config.yaml
routed_scale: 1.0
scale_expert_input: true
vocab_size: 8192
lr: 0.00703
Below are experts of layer 3 (counted from 0) of a mixture-of-experts language model. Rows are named router (the router's row for the expert), up (a neuron's input weights, with its number) and show model dimensions 0-95. Each number is 128 + 32 x the weight over its row's rms, rounded and kept within 0 to 255.
Before each expert's rows: a language model's description of what the expert responds to; "comes after" lists some tokens at least twice as common just before its tokens as in all text. This comes from a sample of Wikipedia text that the model never trained on. Tokens count by the router's weight.

# expert 21
Description: Single capital letters inside acronyms, country codes, call signs and initials, such as UZ-B, CKW-B, T-cells, 1.3L.
comes after: " (", " \"", "\n\n", ".\n\n", "==", "==="
router [ 87 142 134  90 148 165 170 147 137  70 125  61 146 123 135 116 101 123 161 131 124 109 141 204 108 126 108 145 105 141 136  40 165 128 132 108 110 208  99  87 116 134 179  99 147  98  96 172 143 143 129 122 135  92 155 137  84 141  88  95 152 142 129 129 123 128 128 167 186 108 120 109 138 154  60 154 103 110 151  70  80 134 147 151 130  64 109 129 127 196  81 147 178 115 145  74]
up0 [ 71 113 180  83 150 106 129 128  93  79 119 100 126 148 193 137 106 101 107  91  86 173 138 139 136 137 118 131 131 169 127 117 123 121 157  93 131 135 124 114  87  95 178  84 143 117 138 132 171  70 151 171  51 165 109  94 148 102 152 140 111 154 168  85 155  99 102 100 197 130 155 160 154 121 133 146 100 191  95  83 156 146 121  77 156  75  94  93 124  82 169 128 159 162 190 122]
up1 [ 98  63 129  89 185 108  97 193 131 137 167 123 157 133 138 193 148 141 112 121  93 114  78 102 107 171 132 128 142 103 125 160 150 152 117 128 182 138 179 111 142 165 157 130 179 124 114 160  72 111 147  95  97  46 149 152 147 108  75 114  87 174 136 140 113 166 125 159 205  96 111  90 172 141  81 149 117 184 136 104 108 141 155 167 111 143 175 142 128 145 135 164  73 133 119  92]
up2 [151 115 154 104 102 149 188 147 133  85 150 161 184 101 112 152 118 110 102 168 122 153 155 130 145 114 100 100  69  90 172  93 143 150  65 169 115 214  95  87 138 117 145  87 100 151 113 167 132 130 142 189 129 207 167 108  87 140  90 144 131 146  86  99 118 191  80 135 134 148 143 195 129 145 105 105 110  88  91 112  99 145 163 137 123  97 122 122 114 152  97 165 200 136 147 123]

# expert 27
Description: Single digits in scores and numbers, plus byte pieces of Arabic, Persian, Cyrillic, Thai and Chinese text, as in 2–3, (چ).
comes after: " ", "–", "201", "202", "200", "195"
router [126 118 137  99 181 162 166 169 157 119 117 121 121  69 110 118  70 147 123 136 150  88 174 177 166  86 109 113 104 131 154 115 151 117 116 170 158 144 105 123 139 103 117  99 165 156 116 188 157 158 167 156  52 117 165 136  98  95 112 105  92 189 102 115 103 129 112 167 155 117  89  84 180 125  79 160  68 134 139  83  90 155 149 169 129 104 104  63 118 159  96 152 164  59 125 158]
up0 [118 115 140 179 148  87 134 129  78 117 129 165 142 155 127 115  80  73 135 133 126 138 145 144 185 145 167 108 150  75 172  79 102 128 107 110 172 166 111 161 137 114 143 149 140 150 146 113 171 147 112 128 106 104 156 111 165 128 130 136 106 177 162 149  97 143 169 151 175 152  99  70  87 117  76 130 138 173 178  36 137  79 166 170 126  58 106 131 166 156 143 100  48 130  99 104]
up1 [104 166 196 111 128 106 119 145 129 189 165 132 132 191 150 109 109 116 158 182 131 159 105 100  99  98 187 159 126 112 107 170 159 168 157  97 108 180 109 142  92 117 124 156 115 123 167 160 161 143 160 116 101 163 129 192  81 169 146 140  85 118 105 106  80 221 134 193 112 139  99 121  94  98  98 116 130 116 153 123  69 136 148 108 181 106 113 106 109 103 138 104  89  85 175 110]
up2 [121 144 112 102  94 152  96 128  60 111 148 128 116 148 128 148 149  88 174 141 166  98 132 129 120  98 136 147 191  84 104  95 158 168 130 164 186 143  83 130 148 184 154 138 149 103 149 117 144 185 183 118  59  94  90 145 125 196  94  81 109 127 116 117 176 147 125 177 161 128 121 107 100  83  97 197 122 150 164 121  88 104 137  74 150 146 155 128 163 196  89 153 144 104 147  93]

# expert 9
Description: Capitalized openings and inner pieces of German, Hungarian and Dutch names and words, such as Sz-eged, Sch, Ber, W-erke.
comes after: " S", " F", " P", " R", " V", " W"
router [127  84 165 117 128 151 183 105 158  53 143 111 126 120 111  72  86 133  95 154 126 139 163 149 125  82  98 102  72 203 107  85 173 133 147 167 146 160  76 123 171  97 121  69 118 127 135 154 181 137 114 127  83  96 119 105 125 157 125 102 134 155 132 130 147 135  73 149 145 121  76 129 168 142 127 185 114  59  80  99 101 176 151 103 144 103  41 116 147 146 144 140 137  93 146 145]
up0 [146  99  95 210 145  76 154 145 103  99 148  51 104 110 121 113  93  73 194 123 181 106 159 127 139 138 103 105 130 157 168  90 178 164 130 175 108 135  82  59 125 136 149 100 145  52  96  81 151 145 121 108  91  98 127 103 138 129 156 102 111 171 163 114 126 161 122  40 109  82 108 134 110 156 141 135 115 157 111 114 139 179 178 134 145 104  92 137  94 136 129 110 123 161 101 135]
up1 [113 123 172  97 107 158 149  51 112 170  66 122 130  90  77 122 146 119  41 128 147 160 127  78 142 111 115 124 110 103 142 122 180  99 118 179 138 145 139 138 159 116 125 111  87 111 154 154  68 115  87 113 119 122  71  87 114 105  69 111 134 119  79  74 189 117  87 124 183 141 138 148  81 107  36 164 126 101 108 105 144  94 111 100 167 125 105 119 127 102 124 140 174 143 111 141]
up2 [141 201 169  71  96 107 164  97 187 105  91 175 116 101 139 169 153  77 134  82 144  96 119 115 167 110 134 162  67 108 100 130 134 119 161 181 157 157  90  84 138 113 163 125 137 103 123 145 133 145  61 146 145 134 181  56 129 103  99 100  99 138 131 146 143  76 155  86 165 114 109  94 116 111 129 114 119  63 113  75 148 114 147  74 106 122  98 100 156 199 140 151 136 134 160 112]

# expert 19
Description: Pronouns, conjunctions and auxiliaries joining clauses, especially that after verbs like learns, discovers, explains, plus it, is, was, who.
comes after: ",", ".", " that", " which", " it", " and"
router [115 116 167 104 167 124 106 111 168  95 137 146  84  86 114 150 147 107 125 149 118 134 138 156  98  71 154 105  19 123 167 119 125 187  84 148 118 141 137 154 105 120 177  73 158  87 175 151  98 217 114  87 148 117 210 148 117 142 118 154 130 145 123 136 194 186 129 139 138 151  79 143 145 153 148 110 107 142 102 108  76 122 140 149 119  87 104 121 172 139  91 105 118 122  78 134]
up0 [133 143 177 159  88 151 118 104 160 155 194 123 120  93 153 117 167 168 102 143 131 130 154 220 156 105 174 148 153 130 207 126 129 128 107 128 171 130  60 117 138  76 141 137 145  96 166 146 144 139 128  54 135  94 157  92 142 100 163 182 106 141 161 162 155 115  90 155  98 139  92  73  68 141 129 136 150 119 163 123  92  48 156 126 141 121 127 108 134 141  94 155 109 168  84 147]
up1 [115 102  61 145 139 138 175 130  87 102 123 129 158  82 139 200 132 152 116 112 104  82 142 133 165 159 143 127 130 101 144 123 112 180 110 110 130 127 176 181 125 115 149 173  94 123 164 128  69 171  88  54 101 140 158 138 211  94 122 119 104 100 125 113 100 133  76 199  99 143 139  79 160 144 133 115 131 145  95 124  80  74 168 131 119  83 130 120 191 161 170 131 126 171 166 135]
up2 [129 147 122 162 181 181 130  77 157 143 103 117 111 140 138 153 103  90  85 118 155 103 134 148  84 127 155 160 108 117 179 101 115 134  95 124 154 154 105  56 128  75 101  64 131 134 134 135 104 180 131 184 130  46 180  63 171 166 142 149 130 106 133 128 227 144 119 159 157 158  86 112 148 116 147 148 120 165  98 128 138 129 133 149  87 104  82 150 146 197 132 120  86 136 131 146]

# expert 18
Description: Lone space tokens after a pipe or separator in stat tables, just before numbers or years such as 0, 20, 198.
comes after: " |", ";", ":", "|", " /", "aged"
router [133 106 114 113 141 138 134 131 165 113  70  95 195 121  92 144 120 144 104  70  93 111 133 148 154 105 154 115  77 226 159  47 163  84 118 199 150 142 146  74 158  94 143  63 130 137 135 184 138 183 156 100 128 127 123 119 149 147 130 136 115 134 109 137 152 114 124 121 100 162 167 146 115 206 108  98 122 138 141  97 123 131 141 176 143 130 132 114 159 142  82 181 176  72 156 139]
up0 [ 79 130 132  75 155 151 165  68  85  90 170 115 157  80  57  85 111 145 152 153 138 128 122 152 105 136 115 148  68 116 134 126 115  93 117 149  85 132 180 109 133 185 147 114  67 124 178 144 180 176 187  97 156 110 112 108 123 113 131  90 152 149 147 160 166 129  95 159  77 110 102 137 134 163  92  98 139 120 177 145  95 139 204 118 125 107 103 134 155 102 132 112 203 113 177 140]
up1 [109 109  97 109  86 171 101 102 103 111  53 212 105 135  82 160 136 125 131  82 111  73 107  95 146 101 121 105 148 118 148  98 172 114 122 186 126 113 152  92  68 135 122  72 162 191 216 124  99 138 105 121 141 165 106 122 206 125 108 134 128 141  89 158 139  85  88 121 138 127 141 174 124 101 142 134 141  94  97 100 159 123 133 181 144  98 159 113 142  67 120 110 157  90 150 138]
up2 [156 141 151 125 146 104 140 137 126  89 103 121 135  56 121 152  98 110 126 119 150 159 129 198 157 104  86 128 111 152 116  79  84  93 158 144 152 151 158 114 164 161 108 151 137 157 138 105 193 163 164 130  98 123 129  71 134 139 153 179 208 218 147 110 119  82 184 130 143 121  91 165 119 161 155 110  96  85 150 148  55 125 134  83  79 160 118 139  69 129 152 146 108 132 165 155]

# expert 15
Description: Line breaks, leading list hyphens and table pipes that open new rows or bullet items in infoboxes, lists and tables.
comes after: "\n", " |\n", ")\n", ".\n", ";\n", "==\n"
router [102 153 134 132 151 146 147 123  80 120 137 119 143  92  95 104 117 161 120  93 168  75 130 132 171  95 146 140 126 128 131 146 179  51 101 154 102 151  81 165 137 102 155  78 108  69 103 201 121 154 111 101 115 117 105  83 111  99 138 131 125 138  84  62 126 135 121 161 108 175 132  80 107 195 120 157 120 130 169 105  26 130 195 188 107 109 142 141 156 122 142 140 180 103 143 122]
up0 [ 91 152 121 152 106 143 163 143  77 116  93 150 137 160 155  81 154 144 180 119 154 140 167 132 129 136  94 169  94  91 140  64 116  61  99 149 122 163 130 181 158 127  97 118  85 120 131 119 108 114 156 140 191 138 108 162 155  91 120 130 129 177  99  98 194 144 107 116  76 114 153  97 178 144  82 160 129 148  83  99 135  57 167  49 152 117  94 121 158 124 151  83 127 188 105 155]
up1 [156 130 171 155 116  92 137 187 104 144 125 170 177 123 128 123 155  90  90 225 147 177 140 167 172 114 108 131 110 123 142 108 133  85 102 150 190 192  87 150 147 143  92 104  95 127  88 142 148 132  83 154 147  34  82  98 103  96 132  96 142 107 136 154 149 143 102 142  96 104 121 169  95  52 142 105  85 107 170 135 118  90 136 138 129 139 122 162 191 156 116 160 142 132 119 107]
up2 [140  92 113 104 113 132 154  99 127  52 181 109  62 140  91 118 120 192 139 170  86 141 163  58 158 112  80 109 158 112 128 113 123  76 126 150 118 145 159 172 137 151  85 144 147 130  73 136 124 110 149 149 127 133  71 164 115 105 119 175 123 165 167 160 156  53 160 109 144 175 126 137 142 174 103 167 160 121 152 114 120 159 195 119 171 185 183 126 134 149 105 110 145  88 158 111]

# expert 0
Description: First pieces of longer words after a space, usually Latinate prefixes or stems, such as adv(antage), comp(el), aff(irmed), rep(uted).
comes after: " the", " and", " a", " to", " of", " an"
router [124 110 149 101 121 115 115 179  48  91  84 154 102 134 118 173 103 163  89 119 122 102 168 133  89  78 101  99 121 139 145 100 150  85 125 139 101 164 126 101  92 116 142 114 139 129 123 138 149 181 174 132 100 129 129  81  92  96  91  81  63 178  73 108 170 179 116 217 162 145  75 149 130 159 119 143 115 161 130 106 103 158 170 130 126 118  91  74 172 191 108 160 145 110 103 140]
up0 [134  20 162 101  97 133 153 127  95  82 142 137 200 124 112 151 135 117 155 153  93 108 118 141  94  75 115 146 122 106 102 108 121  29  99 146 120 131 128 134  98 166 145 157 112 157 142  90 163 150 146 161 100 108 121  88 140 147 142 150 109 133 137 133 145 143 112 106 112 108  85  80  60  99  81  85 169 163 187 133 147  98 141 142 115 134 171 113 144 115 160 142 213 110 129 194]
up1 [146 118 173 171 157 171  98 146  79 149 111 137  99 111 124 114  80 126  94 137  92 130 124 150 130  99 100 105 117 102 114 142 116 129 126 177 124 168  87 136  83 131 179 120 122 131 113 106 128  84 133 108 202  79 167 175  52 110 147 126  65 109 113 150 159 149 142 110 164 139 127 135 156 116 108  13 154  88  86 142 116 177 124 167 109 169 200 117 105 126  88 114 191 126 117 126]
up2 [120 112 130  99 162 162 137 124 107 147 137 156 149 170 121 143 142 151  97 206 132  73 149 141 114  83 121 160 183 164 122 172 155 193  97 161 128  88 163 158 166 115  54 128 130 125 106 145 122 117 150 149  86  75 109 102 148 141 134 111 126 132  99 144 159 128 108 155 175 158 143 100  53 110 143 110  98 130 227  90 108  76 119 138  86 173 129  89  65 112 122 139 189 112 118 153]

# expert 7
Description: Pieces inside words starting with b or w (b-ran-ches, st-ub-by, b-rick), plus common concrete nouns like song, band, rock, film.
comes after: " b", " w", " a", " t", " the", " f"
router [152  80 113 128 139 115 173 166 154 103 130 106 112  72 126 117 117 183  95 142 107 110 180 144 169  89 138  95 101 182 139 131 116 104 129 133  95 169 158  82 147 155  86 109 175 112 113 151 130 140 146 127 108 127 178 146  70 102 110 112 151 164 140 136 101 157  72 206 137 210  96 117 157 168  73 111  53 111 151 119 126 152 152 105 113  84  74  89 141 193 138 177 122 112 120 136]
up0 [136 138 138 134 127 126  83 105 144 126  61 130 141 117 145 104 147 211  91 110 155 165 151 127  73 159 186 142  93 173 142 167  96 113 136 179 138 141 188 142 153 129 128  52 102 107  76 112 152  97 164 189 159 128  83 148  30  89 206 163 113 173  98 130 124 166 104 106 139 142 179 143 118 120 122 136 119 137 169 142 102 116 164 117 145 109 123 161 136 121 132  98 135 139 156 170]
up1 [109 130 115  89 129 110 129 134 114  89 134  95 129 128 104  80 157  83  95  85 113  82 141 127 149 138 168 133 166 128 122 191  98 100 175 187 129  99 129 167 144 187 137 108 124 102 143 134 101 154 113 129  82  77 155 120  92  73 116  98  72 177 119 110 173 125 120 132 170 151 106 129 161 112 131 152 136  86 255 143 117 122 105 123 128 126 125 110 156 140 190  96 113  52 142 174]
up2 [ 86 161 115 119  93 160 120 146  91 143  96 154 154 126 131 143 113  89  84 106 154 139 184 138 138 126 172 165 146 144 179 110 122 177 154 220 116 146 106 111  97 140 109 144 138 133 103 133  80 127 155 171 140 162 175  67 101 147 180 134  92 103 128 108 100 160 142 105 119 208  86  69 204 125  97 173 158 129 139 138 186 122 106 182 176 131 140 122  99 125 119 180 117 170 141 109]

# expert 14
Description: LaTeX braces and backslashes, math signs, coordinates, and colons after infobox field names like Names: or Binomial name: in taxonomy and chemistry entries.
comes after: "-", " |", ":", " Genus", " MPC", " ·"
router [116 135 140 109 147 171 158 115 113 112 130 119 153 112  92 112 133 165 139 101 130  88 129 134 171 115 162  97  90 156 177 119 143 125 126 159 158 160  97 174 126  99 155 136 134 113 125 188 152 122 144 129 125 142 221 158 137 112  59 122 153 163  96  93 159 141  88 126 144 135 167  84 163 136  85 142  67 126 147  37  54 152 133 160 163 126 153 122 165 155  53 200 160 107 110 164]
up0 [126 154 149 177 128 139 119 137 146 101  87 161 123 106 116 160 133 163  67 142 151 149 109 243 125 131 104 107 165  98 123  98 102 111 110  82 124  87 174 101 136 114 103 127 139  45 175 119 163 192  87 128  99 136 135 113 135 150  76  90 113 189 150 149 131  78 112 116 142 120 131 115 126  98 119 155 142 168  82 107 198 199 152 157  75 148  95 103 152  84 139 153 118 136 135 139]
up1 [152 201 139 131 159 142 114  64 124 166 123  80 158 113 138 114  77 114 120 138 157 110 218 127 157 159 101 158 133 115 128 116  68 161 103 163 145 112 149 146  72 189 103 110 120 121 106 103  97 128 161 122 173 142 118 106 101 165 133 121 146 145 159  34 126 156 115  80  92 165 158 148 207 155 122 153 115  88 129 137 152  98 166 133 107 148 125  81 185 132  64 110 118 117 146 111]
up2 [143 110 140 100 144 149 177 156  35 146 169 158 121 152 141 132 116 157 128 136 110 125 127 112 132 142 180 123  71 131 109 131 124 147 148 175 112 119 104  94 109 156 121 104 160 128 158  94 126 151 148  66 115 143 224 144 126 134 127 150 141 150  54 105 111 114 149 146 136 131 138 146 211 112 203  83 119 149 145 112 101 167 188  94 193  82 107 128 149 158  69 148 168 121 177 141]

# expert 20
Description: Words about politics and places, such as Party, election, President, district, station, often as table headers or labels like Preceded by, Starring.
comes after: "-", " |", "|", " the", "==", " a"
router [ 88 132 142  83 143 190 232 154  95  97  95 166 153  96 103 131 164 130 140 134  53 124 129 153 141 146 168 105 106 119 160  93 156  74 130 157 109 145 113  91 144 145 128 135 106  97  95 155 149 124 123 124 136 122 136  93  86 142 126 136 102 177 130  28 133 142 112 158 128 144 144 112 150 175  85 196 121 135 148  94 135 139 198 151 162 109 137 125 175 176  73 143 180 106 111 120]
up0 [ 78 122  84 154 105  99 186  77 121  88  89 146 145 125  92 149 106 120 132  53 151 164 112 103 145 160 156  94 117 149 143  87 132 113 156 141 126  94 128 112 113  90  76 132 124 153 146 103 111  86 119 174 129 140 150 153 114 158 121 101  98 148 116 203 111 120 139 159 116 182 190 153 156 156 139 163 125 111  44 132 148  91 143 172 106 182  80  79 172 118  70 133 186 156 171 124]
up1 [137  90 180 125 181 124 163 108 163 134 112 186 185 134 100 131 108 190  89 108  97 143 174 146  98 124 170 110 103 167 121 126 139 152  72 123 153 167 124 141 108 116 178  90 166 192 110 171 110 125 163  92 100 156 114 119 156  75 115  89 139 173  78  82  99 134 102 120 157 176  57  97 101  92 117  99  92 139 103  71 137 142 161 160  99  86 145  82 103 142 117 113 158 116  92 148]
up2 [118 111 100 108 145 107 109 174 167  96 134 174 130  93 163 178  89 149  94 148 110  85 120 150 139 177 140 127 171  90 132 131 125 154 123 105 115 147 135 120 141 144 144 179 133  90 148 115 128 102 118 100 164 175 146   8  54  73 129 147  53 191 145 110 180 177 142 165  42 162  93 158 153 120 108 141 128 143 143 145 133 121 140 133 138 108 141 120 119 153 161 137  78 141 136 102]

# expert 13
Description: Sports words such as first, second, season, team, played, won, final, and dashes in medal tables like Gold medal – first place.
comes after: " the", " to", " first", " a", " his", " was"
router [126 128 135  72 166 115 163 139 132 119 122 111 144  60  97 124 131 114 128 103  72 109 157 139 142  33 120 151 101 183 136 135 225  83 135 155  80 133  88  87 117 155 207  89 151 155 130 126 115 143 133 159 147 109 169 121 128 108 152 166 133 146 129  98 113 172 105 142 202 123  91 142 100 189 107 106 143 141 112 121 155 133 138 134 128 110  89 118 119 179  79 167 176  73 102 108]
up0 [206 189 145  88 141 132 137 162  78 139 151  99 117 102 122  90 102 116 124  67 132 153 164 147 172  68 136 153 126 118 122 104 140  96  85 141 147 149  94  69 194 198  70 167 158 160  91 142 164 102 145 204 129 123 154 127 125 152 113 119 127 124  86  78 146 114 165 114  88 106 165 102 147 145  67 131 151 138 154 113 180 144 169 132 139 143 153 134 115 129 154 203 108 133 138 110]
up1 [135  87 125 149 145 171 184 131  92 118 139 143 123 153 103 103 136  44  83  70 118 188 170  99 126  47 124 172 114 116 122  94 145 132 135 125 132 116 154 142  43  99 108 134 116 133 124 111  53  83 150 154  92  90 126  92 159 114 132 114 103 117  86  88  98 180 175 177 129 133 147 101 109  96 151  86 115 122 130 182 141 139 138 102 104 121 109  96 124 125  70  79 186 136 160 115]
up2 [133 145 109 176 185 116 168 116  83 117  70 104 170 119  88 110 156 153 138 105 148 167 123 134 106 139 175 160  99 146 145  94 119 142 122 133 130 141 126 165 159 112  91  85 188 119 140 183 135 141 193 154  96 176 146 110 109  68 123 136 134 183 127  92 129 149 137 189 101 143 161 126 166 174 137 149  67 188 196 141  68 122 172 128 131 152 116 132 124 170  41 131 154 138 136 108]

# expert 17
Description: The pipe separating cells in wiki tables of sports stats, election results and awards, usually after a number.
comes after: "0", ")", "1", "2", "3", "4"
router [100 142 106 122 211 186 118 163 151 113 159 140 158 111  99 143 116 135 127 142 111 144 130 152 147  96  88 138 104 161 128  76 147 108 105 173 124 137 148 151 140  76 162 124 157 165 160 174 181 168 108 148 125 110 136  95 113 108 127 143 126 135 101 100 170 114  96 151 156  89 131 101 134 168 108 160 109 135 207 131 114 141 133 190  86  70  94 147 147 151  59 157 227 108  54 113]
up0 [180 136 130 134 168 147 108 131 102  79 124 124  86 106  93 125 142 133 143 110 110 149 189 126 117 137 151 109 168 171 134 121 168 135  77 120 131 123 141 124 163  64 111 115 155 105 153  84 159 137 175 132  98 117 138 108  55 101 131 160 102 125 138 152  76 147 139 140 118 152  44  60  91 126 115 104 162  58 197 134 123 105 120 153 116  82 143 207 162 178  92 153 193 122 117 102]
up1 [138 173 162 117 159 127 105 164 167 153 124  70  81 135 102 121  84 175 103 168 130 154 199 185  84 150 122 104  91 106 111 102 113 139 112 126 135 151 152 136 104 136 119 167 156 135 184 156 155 148 153 145 103  78 135 125 117 116  86  90 109 161  72  76  74 139  73 161 137 153 130  76 130 141 154 148 108 136  91 110  91 133 164 134 148  85 135  66 173  84  38 148 164 114 109 144]
up2 [163 170 150 179 145 167 187 110 121 124 120 165  79 150 128 164 121 178  80  88 117 163 115 155 188 126 151 134 119 197  90  91  99 135 121 113 133 177 140 176 105  72 190 143 167 117 143 128 100 155 110 186 123 119 139 157 159 107 112 133  70 111  98 116 112 161 119 136 172  75 179 142 135 161 130 161 136 184 150 119  93 175 131 176 156  71 122 124 143  87 102 144 100  76 124  98]

# expert 4
Description: Month names and the space or year piece that follows in dates, such as On February 4, 24 September 2019, In March 2023.
comes after: " ", "|", " in", " on", " September", " October"
router [121 145 163  63 175 167 179 121 170 135 132  97 107 145 104 149  81 137 113 173  75  83 134 166 110 119 111 140 100 136  99 103 144  85 142 192 167 160 162 118 100 143 136 156 152 185 113 175 115 176 140  63  92 188 117  67 105 120 160 104 138 195 122  76 164 150 133 219 107 125 123 158 134 185 124 155 147 148 134 120 123 139 144 143 136  68 113 151 147 150 112 133 152 101 132 134]
up0 [ 74 139  77  73 125 151 122  51 154 115 168 166 134 123 166  82 121 144 123  90 104  85 103 106 115 155  79 158 109 183  76 119 108 121 106 125 100 150 156  76 123 144 124 207 108 136 161 121 130  89 133 196 156 156 167 110 129 144 154 120 204 155  96 149 183 147 141  89 168 129 155 104 101 147  99  93 101 129 123  74 190 127 133 124 136 123 122 173 105  79 138 151 159 105 152 160]
up1 [120 148 173  55 110 148 135  99 181 179  39 160  96 167  94 153 114 143 181  98 154  72 118 170 166 153 165 134 103 156  82 130 180 101 169 114 117 164 132 141  99 145  85 125 150  63 140 107 129 140 103 135 121 180 177 118  90 156  74 110  99 104  94  93 138 146 161 128 120  96 116 175 153 126 159 168 158 102 140  62 147 129 106 175 141 131 129  99 108 178 115 122 119 157 155 123]
up2 [114 124 123 111 110 122 102 123 102 129 138 101 118 160 152 157 104 153 100 226 103 177 109 166 121 155  97 129  88 141 151 158 133 132 105 186 128 103 126 101 133 121 119 108 183 171 169 128 124 146 110 193 131 184 178  92 164  75 190  96 115 177 160  90 175 137  90 159  83 139 114 111 170 161 150 126 200 134 105 164 110 182 112 115 140  90  98 160 118 174 120  99 199 135 120 124]

# expert 8
Description: The articles the and a, and determiners such as its, his, each, usually after prepositions like of, in, to, or at sentence start.
comes after: " of", " in", " to", " for", ".", " at"
router [104 114  85 102 220 153 132 120 129 136 132  89 143  99 130 109 128 147 132 140  76 128 129 185 107  84 131 109  65 173 141 114 161 123 117 106  84 162 153  94 131 166 197  74 121 172 108 138 108 152 154 112 116 119 153  99 102 121 112 138 137 147  81  60 171 144  91 136 154 190 177 124 161 153  89 136 105  88 174 136  76 145 154 168 135 114  70 130 195 106 112 147 123  89 116 181]
up0 [116 104 112 133 143  75 149 128 136 161 172 139 169 139 195 157 148 191 179 106  64 146  97 113  77  91 132 141 112 141 137  88 165 161 146  87 134 147 127 113 135 161 129 137 119 172 133  92 106  62 150 147 113 112 135 138  80 170 105 135 103 175 141 203 108 111 102 151 208 102  98 203 111 160 141 133  96 150 132 115 112 123 187 103 148 130 113 128 115 163 155 187 167 143  75 102]
up1 [132 117 166 150 105 140 134 144  98 106 143  92 113 123 126 151 120  92 158 150 159 112 208 119  76 101 151 123 145 121  89 143  96  99 124 123  47 152 130 119 107 115 140 164 108 117  96 152 116 149  88  77 157 175 107 128 138 157 145 106  66 104 173 113 140 148  61 119 212 201 143 157 115 162 141 121  59 120  73 128 157 137 125 107 129  63 177 105  89 131 110 131  88  62 102 150]
up2 [123 143 111  94 166 161 213 153  84 105  87  89 154 109  88 122 141 156 120 129 158 133 144 151 120 102  67 127  99 117 151 173 173  68  97 143 118 176 162 144  97 176 189 109 175 158 146  97  62 133 123  95  99 140 152 155  38 126 133 125 134 145 120 112 164 159 110 145 104 115 122 134 124 141  71 127 107 119 124 115 105 141 220 150 106  97 107 110 150 191  89  89 110 125 149 126]

# expert 31
Description: Number pieces within tables, statistics and coordinates, especially two-digit chunks after decimal points, such as 28.932, 30.816, 18.3.
comes after: " ", ".", "–", " (", "′", "°"
router [167 108 142 100 167 170 140 139 164  64 130 146 139 147 119 133 154 148  96 161 115 103 146 185 155 110 105 107  37 112 225  94 120 124 117 146 148 139  96 121  96 129 125 101 146 130 106 153 108 131 170 136 112 169 137 109  91 120  65 112 137 194  97 155 152 158 127 175 112 144 122  64 135 153  72 143  98 117 151  80 112 111 159 168 128  91 103  64 129 135  87 139 210 122 101 146]
up0 [131 126 107 100 163 149 128 144 126 149  91 116 205 170 133 105 149 158 129 168 167 139 182 104 108 113  87 132 132 152 152  59 195 129 141 130 191 126 117  93 139 131 100  75 159 145 101 125 165 142 156 116 148 122 111 133 129  88 141 106  60 179  95  83 171 107 100 146 139 114  96 181 195 135 101 159 107 132 125 165 101 131 109 180 160  97 115  46 174 153 108 137 201 136 110 127]
up1 [163  92 106  96 126 103  94 155 214 136 101 130 129 138 114 153  91  95 113 119 165 121 164  98 149 185 122  85 149 132  77  65  93 142 111 146 136  55 159 109 144 172 132 130 150  98 182  98  74 138  91 123 106 141 173 189  88 103 128 143 153 145 124 133 161 101 127 118 120 130 156 147 191 133 105  94  97 165  88 114 156 114 137 105  79  90 117 145 190 137  66 123 157 151 187  84]
up2 [ 90 114 118  70 131 140 157 104  79 128 169 133 142  91 132 124 133 149  81 136 118  98 143 207 151 120 128 106  84 148  58 154 159 152 108 142  99 117 156 112 129 142 136 132 147 187 111 179 174 105  62 126 125 128 124 124 114 140 181 175  78 163 107 113  78 158 117 184 173 103 120 128 101 121 138 109  72 162  89  97  98  88 225 149 127 130 106  80 114 117  85 164 139  75 122 135]

# expert 25
Description: Opening quote marks after said, noted or asserted, plus articles, quantifiers and adjectives starting noun phrases such as a, numerous, more, over.
comes after: " the", " is", " and", " was", " a", " as"
router [ 77  97 104  47 137 114 109 192 135  74 137 130 110  83 118 159 109 122 134 163 145 143 187 139 139 122  84 112  37 163 169 148 141 151 132 199 121 146 172 146 149 114 195  94 199 102 135 126 143 143 179 110 124 152 182 124 142 134 107  85 135 158 119  96 180 172 112 162 149 155  82 176 140 186 123 147 109 179 153 112 103 135 145 140 105  90 118 103 136 162 134 115 128 115 126 128]
up0 [130 147 146 152 181 144 104 156 145 163 144 142  90 114 103 128 106 139 124 132 120 129 179 139 128 151 104 110 108 113 212 142 133 118  98 138 136 108  55 172 157 154 141 147 213 111 157 148 101 107 133 106 171 185 183  90 157 111 106 175 124 153 114 176 129 134 118 108 185  87 178  98 114 100 144 157  61 118 132  93 144 159 105 160  87 103 144 140 124 195  92  84 111 140 202 171]
up1 [145  86 189 141 176 149  83 104 113 152 135 117 116 157 146 143 179 114 105 140 100 133 219 122 186 188 160 104  90 125 113 108 172 119 124 133 135 122 173 111 134  84 143 100 113 145 203 106  77 145 106 122 134 120 119 129 153 120 103 156 116 129  98 108 153 131 188 217 144 173 152 114 133  78  79 140 104 147 155 125 170 108 144 193 207 108 112 140 130 156 117 121 152 179 140 140]
up2 [131 122 120 129 135 123 121 183  85 118 173 107  90  59 156 149 194 161 168 120 123  90 163 179 107 193  97  91 131 130 100 140 136  91 133 197  74 121  96 122 154 134  90  89 110  92  96 185  86 130 157 115  80 151 134 107  75 118 123 137 176 138 136 114 147 106 153 190 178 119 152 115 119 128 100 167 181 145 186  89 157 116 158 129 125 103 125  65 125 122 181 122 100 134 102 164]